config.yaml
n_layer: 9
d_model: 192
n_experts: 192
experts_per_token: 6
d_expert: 48
d_shared_expert: 64
activation: "swiglu"
moe_layers: [1, 2, 3, 4, 5, 6, 7, 8]
router_score: "softmax"
normalize_top_k: true
routed_scale: 1.0
balance_loss: 0.000588
balance_bias: true
router_z_loss: 0.001
init_std_router: 0.00898
lr_router: 0.00184
n_head: 2
n_kv_head: 1
head_dim: 96
vocab_size: 19108
norm: "rmsnorm"
norm_place: "pre"
norm_eps: 1e-06
positions: "rope"
rope_base: 5380.0
rope_fraction: 1.0
qk_norm: true
attn_scale: 0.102
tie_embeddings: false
parallel_block: false
init: "normal"
init_std_qkv: 0.0283
init_std_o: 0.0
init_std_up: 0.0283
init_std_down: 0.0
optimizer: "soap_variant"
lr: 0.00392
beta1: 0.95
beta2: 0.99
weight_decay: 0.0
lr_head: 0.00907
grad_clip: 1.0
warmup_steps: 124
schedule: "wsd"
decay_fraction: 0.819
decay_shape: "linear"
final_lr_fraction: 0.0
batch_tokens: [65536, 131072, 262144, 524288]
seq_len: 512
doc_mask: true
train_tokens: 479700000
steps: 2695
dataset: "wikipedia_en"
Below are experts of layer 6 (counted from 0) of a mixture-of-experts language model. Rows are named router (the router's row for the expert), gate (a neuron's input weights, with its number), up (a neuron's input weights, with its number), down (a neuron's output weights, with its number) and show model dimensions 0-191. Each number is 500 + 50 x the weight over its row's rms, rounded and kept within 0 to 999. Numbers have three digits each.
Before each expert's rows: a language model's description of what the expert responds to; "gets" lists some tokens that make up at least twice as much of what it gets as of all text. This comes from a sample of Wikipedia text that the model never trained on. Tokens count by the router's weight.

# expert 2
What it handles: Pipe opening a new table row after a line break, plus biography verbs like born, married, premiered, debuted, graduated.
gets: "|", " born", " at", " than", " Born:", " named"
router:467527468471444445454527500472512434560498461516521443500452467563520447533518486459543579376551501486559518490560460567511542523521522465555467532531448466449472549428570513510566556519595435571616585468518533548493452522512507505566480406474459541460507455525496424522568442477492547457559389501565541431508413418518477481513453464493416464423497470541447576515562451423434462519483437445422523528453461481574528453385454467570535386493562508435448595535457629473476534478435479517535553445431460487574559566548431501476453530499458492486580445595520459476472495549500406516
gate1:422477489500436454458550454463529450567462427427431427516560554486475449530554465506514433510477470484528547503470438626539533530494520466520499509513481530526339556477514463467571464540582473590471518476420578516529479452518441529452412526483495475444488427419599479562533394525492502492493481524557553547485537545479419569522474441475480504447527534517547492579515515410532532465545505497509473476439516427608405515537435513468462438559578567438527547578550592595479439486519467539459528468511412480645516577534430566447449575475464528517517471516468450508478535543538525617
up1:454532498495509506472504520448445447541477449543552464506530486472505544469331493473523540537551503550421526439517484485395503473511484528516433547573528432503554563433523547426449614498449429542527474443526448461520439444488557580489466448442524549479523456518422489590448548568468501426464535473424477496524455471502548445448464474531415534534526480434468613480505488575520433458486482569524477432502480466518562510482483401399580520492502499530408536356565345479469543417475565500579547503450519433398584496570482562520471505470522474491490467436562507499447525546463438417
down1:438444508419548586591476529487524584518566603465446554494478540518559601470535515472570498466601439540466561462478508407448532554540525488513519463572350452417503540482434476466538473472597543492508490529512469487550563537521556467518498513566562461525517588524586556441516460363481417530535450464440449554555422449577560443525537460574522474451428473596474550610484574459457590500463499488464559496555483483574546526501441463482500467444546551416518432491542527466537501554451511458457508545501485485420524475502451486559548532446494531497546526525414487481532442599481455431

# expert 8
What it handles: Words and word endings inside proper names of institutions, orders and routes after of/the, like Arts, Nations, Science, York.
gets: " the", " United", " New", " University", " of", " World"
router:431551484553494428386550515394472451521466453528542424541487407572522501567544535454489575372527435417611569444502484519464471539526520454531406564517446439434444509459551503431568484514506460519540561478505489545544454452472443452558471466476441521439505484515484434557530481430467550469547474514519493480503497487537480480570411471474422454487523453568469557551518455447450467520585447475460456567473524498553540458493462385529546449462625591459500576508429570480476497486458441517470508437442500427512546539549487622434437593431480488464553438519549461439477400550457491520
gate0:530576518479544453453490480567551435501505505529511470463532449558494503473526639578479427410459477565531628614539518480497520408460440419493449511441443442474533524448461474467552435546479450524489578522399538459482506438444440430449557546546435443497469482547480499483552477502482560456485490499443575445550513406457431419462490582538444502499488465471478401470534533452517431513571552479486510570504581524539460478483423482568593528558446551469465606452467585466532500441437467554501431425507586453463560516563558497486524465505497584596555480525442549585456429533478544482
up0:527461480523544470526453484448485465467454538500474543510588400502503547515502532572456526509451478630470586558549455502494508443441547501521514600465502555536545514474503455469507486554495544504508513585425580532481577458475371454434550533519568462485459465509555470486485454477442568398349530528487571535533595480515422423492540557483450467435532537464525445422518482475500449475575470547497625633421592531510511535572423483501448485499501576476456540410410525498410567499488457571491472481492587468506485527524485620450405490587538513452450493478515504471492517450514565455
down0:482545510583479505486529464422556519527595380509517427549524362556453472489466398531461591431514484457501543535461550441503503555501484489627498504599508510463517502552482432423490433478525426460586510437396427492458465460453523484489474437439459487544528567502472544430510620486447417633437619466444427599574504476455463501535462507514544540580489514490518528551494527452520491544490579447473517521494500584482573542511553472554632521542459483475516563457582557453502496484515536477472461501494479414507497512480504561553545446485573498502555612444520579498482486511472497460

# expert 57
What it handles: Line breaks following sentence-final periods or section headings in prose, plus some sentence-ending periods, such as century., city.
gets: "\n", ".", "==", "===", "s.", "\"."
router:475515453549420463443564531490503403540446503509508435496454475532514453600585530480568527386560447440495517450556479518529551565521490460591471562554494486495480529478552585469546515524569444486598552467528564544573475486434458488595474477434506550499472429538485517495575510421427598485531482496524561494428450463615471459590491434463489473450535464576505575537498464455461466520531441510478453542412490454551613421447467473568556436451541555444500534537469584473475503445452437588542587469470419462531529521580462509474484552401454474470549446581582501454461488533446455571
gate1:536507601525436581487501554544484522514562486481538562496493439511650415456505568590502524605423527427545443523458460518509463505477505540381522461462497492496496461632497532501402450483472452496518554480563526525450532526514564490397513480492494570552455475558527502505485508446383545496493400523593592457466447506508475525505580526457451485454522525559451503515541494436505502520525574494473403440487417438477568509538508552534465467567538478455508486512513554534424407478565369529467479566603466521521465612570443454578424428482469439473468515469564485481441539429512542475
up1:561483494587390510468558662531580493514512431477553543513557547514570509438487592568541507599475553446492491489452405468410460495484535522543480461491486549504503437522534456390587467430485512479517471496504460522551576543452488437459496557502528529570434503571492518484553465493460495557528449493530525423484491541587524572485529584526468622440500513481533479553512497463517507509513418526466536434498455569512542427428570540671462482483488510442522503508436476428460407475444385534482612595541491527481460527565500470565554474476435493416521511405506479479460506443497445536
down1:508488502473525447544524496525507532435449601549414534465488505586471601575458450553527552528566474537593468488507536503550578521452508503485584553552465515559584498510492615606473513441455506478489571505547399453547506508517667528525489548530459490468512472527469460430377414531541424510572537548440529477550501459507425452559516476489485483550493506497478428567511497574480517487513522451501490540461408440454502553536564519457482500458517500552516449578489534492463522628500556494497492546505499452509498396489515617464455474606523571434571498488453525514469472516589663416

# expert 19
What it handles: Nouns and adverbs such as time, all, once, just and much, mostly in sports results, plus line breaks after headings and table rows.
gets: " all", "\n", " time", " after", " not", " a"
router:428553500543385478483467466478566402524452490489508479559460509551507460548529520474580545489564481436548516484560466499498557517548514393489485526517389472421433566402525558446539559484552452540572593416509567529484436433526485510507444482472476519498442453496467381579501529479453539399531407478599528511475523435531449480533495477428491499471594423538467539442596438423470442511545438465472440534471495471536575449389453454541482443509539495463408530528480534482398562433445503563559514450447465437503530527553472519453472605449480471474513425566568479468439456536460507573
gate2:452473432438517488437507519416489440447545500432531561494514525419464409417619595475544447508539522508561482538437559474557503589584496531481501541483444403500481492440507499475629518493530509467562568437480562540498427431455466498532500512520465496435551458505496392395572579471524492448531488540492550447431439424515512513472474536506428498548497356586490507500576489536453500458589418457532459533456510539492455520467445406445464462506448518441396467473511512454444580500577464503486518531464456477506580461508411468455508494514558495460465487554607562566458475456595591525
up2:479390501463492496470452457445507463475473467442541591527510548451505413406499567480492404492526497525524499552448547454496523531516512424515489438472474497473491416465535547477637545491516480495484539428496581535541471459492430453507567500560489482371516459451519406466501505459502466475514500556471479433558511400643534520465445571466391550444502446530462493478517438429455458412525418435503477498536481584472454480414431321470507467569478477434406474511481449460500525494566481511521485476474477447557539451525476532483458437532630530467464539591520485595441546440561536520
down2:476547507504540492376460524523499419489505476434492573466486469511549538468582374461534411554549483370458510528513524490489418515596419514446583475516473439569490488429348449480547437464502467539481489434427520455513483535513532532597496499561496518510429483471516462405504437533470478546490491456529521476547447459556531528500537489495550548558497489503556445480465545592529485499451451464463433485492532437528505521473458497496423511399395568481394538450401419577461457505488500491454442526500438508457480551500488449479557555445530487459487532622592531460393486419627537458

# expert 35
What it handles: Sentence-final periods, including those fused with word endings or quotes such as ation., ".", and also closing == heading marks and line breaks.
gets: ".", "s.", ").", "\".", "es.", ".\""
router:375556448555495424439581516477486443515438447500487455510479402535540484554497552463500560455629403455515565407562503555475570534534539487529405618557498425479486516403512584409508488558514416564622525457524525557519454483483457504520459485456421519477524434504464386534527542452462555486579505548523489462468450447511442488546442446475426463497517486565440565500521422480475453525537466459491407547511492428553566493481478458532529445443529510475494533558438556477501564475494480555506544464429473422567618561526433539440532551471436428457556469564568507478437505505499467493
gate1:443510426579454564499579518505553552520416406519506390462462506643548510546529566585464503523535574481478483460444588494482444507523488552458463505513522460458535474443435598478505488554495489521472598541440468523491524445507457497499434487515397491466620561487490500440524509439368510518513526541515519593484531573456476545501480566479526546458544584545499490546503474472441484532436478459527471574556360488505543531522386387616588440400466465525546590582511458457567453502484495436476457431491480447523540500441518474545489448526547518484526498541555548466447412459519521506
up1:325471421537485408454497559513524524531421515502463497485518577485588514525504509529544522422499442399466506508510601484432620525489512536506519486491580515471531515456455527484503519393503415461499626493521467487521504545467518557529522528444486545436556528490460488512539507483621441483592529452528481539504503516516553614574486535515421527492504548443523387576550467520564494441460483491520433448531629472533538539484378542421518520475474589505503494530552479392523525479470494501563584518428485433522550335465489482440470523482508487587500494550510579535458483451456529500
down1:579485495527466492592442594504491518536606502447451453526433541474573522517557523593500438547634485587532460484443448462450434544505453542510509582530504471510521456555495617527482516478467568516476558539422569563490498559542427538488522426517456522438493480527423436518482463496577584523547518514617514514573568544495469551507566567470458564522509524457551448532510583430453453510411422530506502516516498547576447545479480455539513423435519484497489486547462491430421546479364498535472481498451493594501527516395412424417436513534485461465398452574544418499489472550497538538

# expert 58
What it handles: Periods and commas closing a sentence or introductory clause in narrative prose, often merged with the last word, and "However," or "Although".
gets: ".", "s.", ",", " that", "s,", " where"
router:478513528547481506420587508462507477524395499593497419538524447579558423548547577513489550411525444483560536475529490544487524549559566440480445552527498427441480605485549531454514502544618380538580571465524548521522509455464496495556411471486510566493449384513509475533548522462437577449507426577498567537423508420522390399596472470452415449403539413548406530521559446466452505522525440522486463499402446462582523466499423430540519420460565498508433533495474531456515545481461437567483522482469466504493550506495487525451448520515432482445529452555493463469477493545485486562
gate1:521522458595527560544558586505483431438515491450508497560440486529411475564551494532553443527563501461560496411479556548429515533517495506506595509542463571481518539453539411487477539488441512531538474478653439508468492438465447523461487547397480481531496395529461519453568503507545436476460498551436487450524439519516659558465468344469505563514457495516497550512549467519402411459572483467400515454545493480577586482508515485507552530398497524523504403518581513470557467558598410465493438541448471454501565486576463573517443471467522461426528501517470482489432496495457575560
up1:465585481503462499483464492479515496536563521439481542509497484585605490428431465507505524525546584520521456506479481459513497452535495527503523447468481402464541373527452554620575502387529521445610569557528491492472491512505500518558582420605541600441461511419543487587524530458456578564485476512528531503473478470554433484475605617502607593428497523514496424550440475501499529530457508512528408502486500532539435487527458493537485482496517482391398550590447534453488514454462582493429609479487414571549405467438529484506561483519519511447426496466478435491535400477486497527
down1:496535468405537405437434487461522480485588516528446518629515471502507477420471509536458549433571465492515461574530515488436510406489491515481513499422552426436522485543457541512512483533633464438641542485497444528494436472533540521519599458547432611424478499475497436520455473514435468494541583488463476481477514486519522535488557554529445457468472483459451595499461484477473544513442482528524415532518518579642523512438415395520472584490489471431482539497543518418462511469452396503452497468446488491548485518506492516460518494509572509514374333546480508465609415453501469478

# expert 59
What it handles: Adverbs and connectives of time or addition, such as also, then, later, which, before, including fixed phrases like see also, as well.
gets: " which", " also", " then", " before", " later", " after"
router:448523477518478442441522530460570415538452488584506439585448483491513444485531505494527548470591461465577543502588455520447515549513528417509462509534423418422453591404549503409554479567606452540590507497566516557533488485488453490532443487471444570486418378512471484552553567479464603459556414524542540506482488459499437511514489430465432465435527489554469546501603404462462448505526453487413479488467464480556569466472481463554601404469596519468442588507459546417428544405469454562530531464444441457511505505548460540468451598456469485464508435537520482450480467515495473557
gate1:439516487475527486499570538534567521420466561612557424449527491450471470467463560452482462485533508507520536523504453512529559477490418398458528490433418452517536398516584503486557447486423488477499562535486472504511443508589467448528501426534505562548424470594516476452545542565450517493568439523500538453517587607456433550525438530485418506488477417505547504481523460504542554572477497502338500565529553513575544468434560562548518497513494460574407462473446517473426460386564404527568488437464420489544482570467500454467500489591472559528494468515488374511626514501520565454
up1:550514565472475487486518483429471448538510425400454525534452517516447525598477357557574501526453496559417473466501569515483460481479553560519515488562552502550489551558460527526461551457497554522507458481547559395524575515408505528504478519461442481407545523464544484489540414424513529518514572523555468553425478474448587495505542478494516530570568531479479541495374534492458426433504474451586486440419416465451437518529474462486487572508501490442621499551555477477564512592452596474511529591636440583474438402465563473581522485451467438538511515459506587498461449515441441539
down1:441454455449414485556388485539601569530580500415496492495402442536444500561565551477531447548519502538432502490537415448586528503437465512443485555523483496478508569545461513479526495464550495460397538469461558601429550490468514496534552497567541548501546486513456594482479399523546535491552406497517490479472505621522542521571489486513452395488505580470481478534547578436501509468564536489504582476541581483591587491504437465542416542508538488570370502509394550567469461541505480522524535486493466503463450585504570383609479465481444580491436550497473515505511415476440502468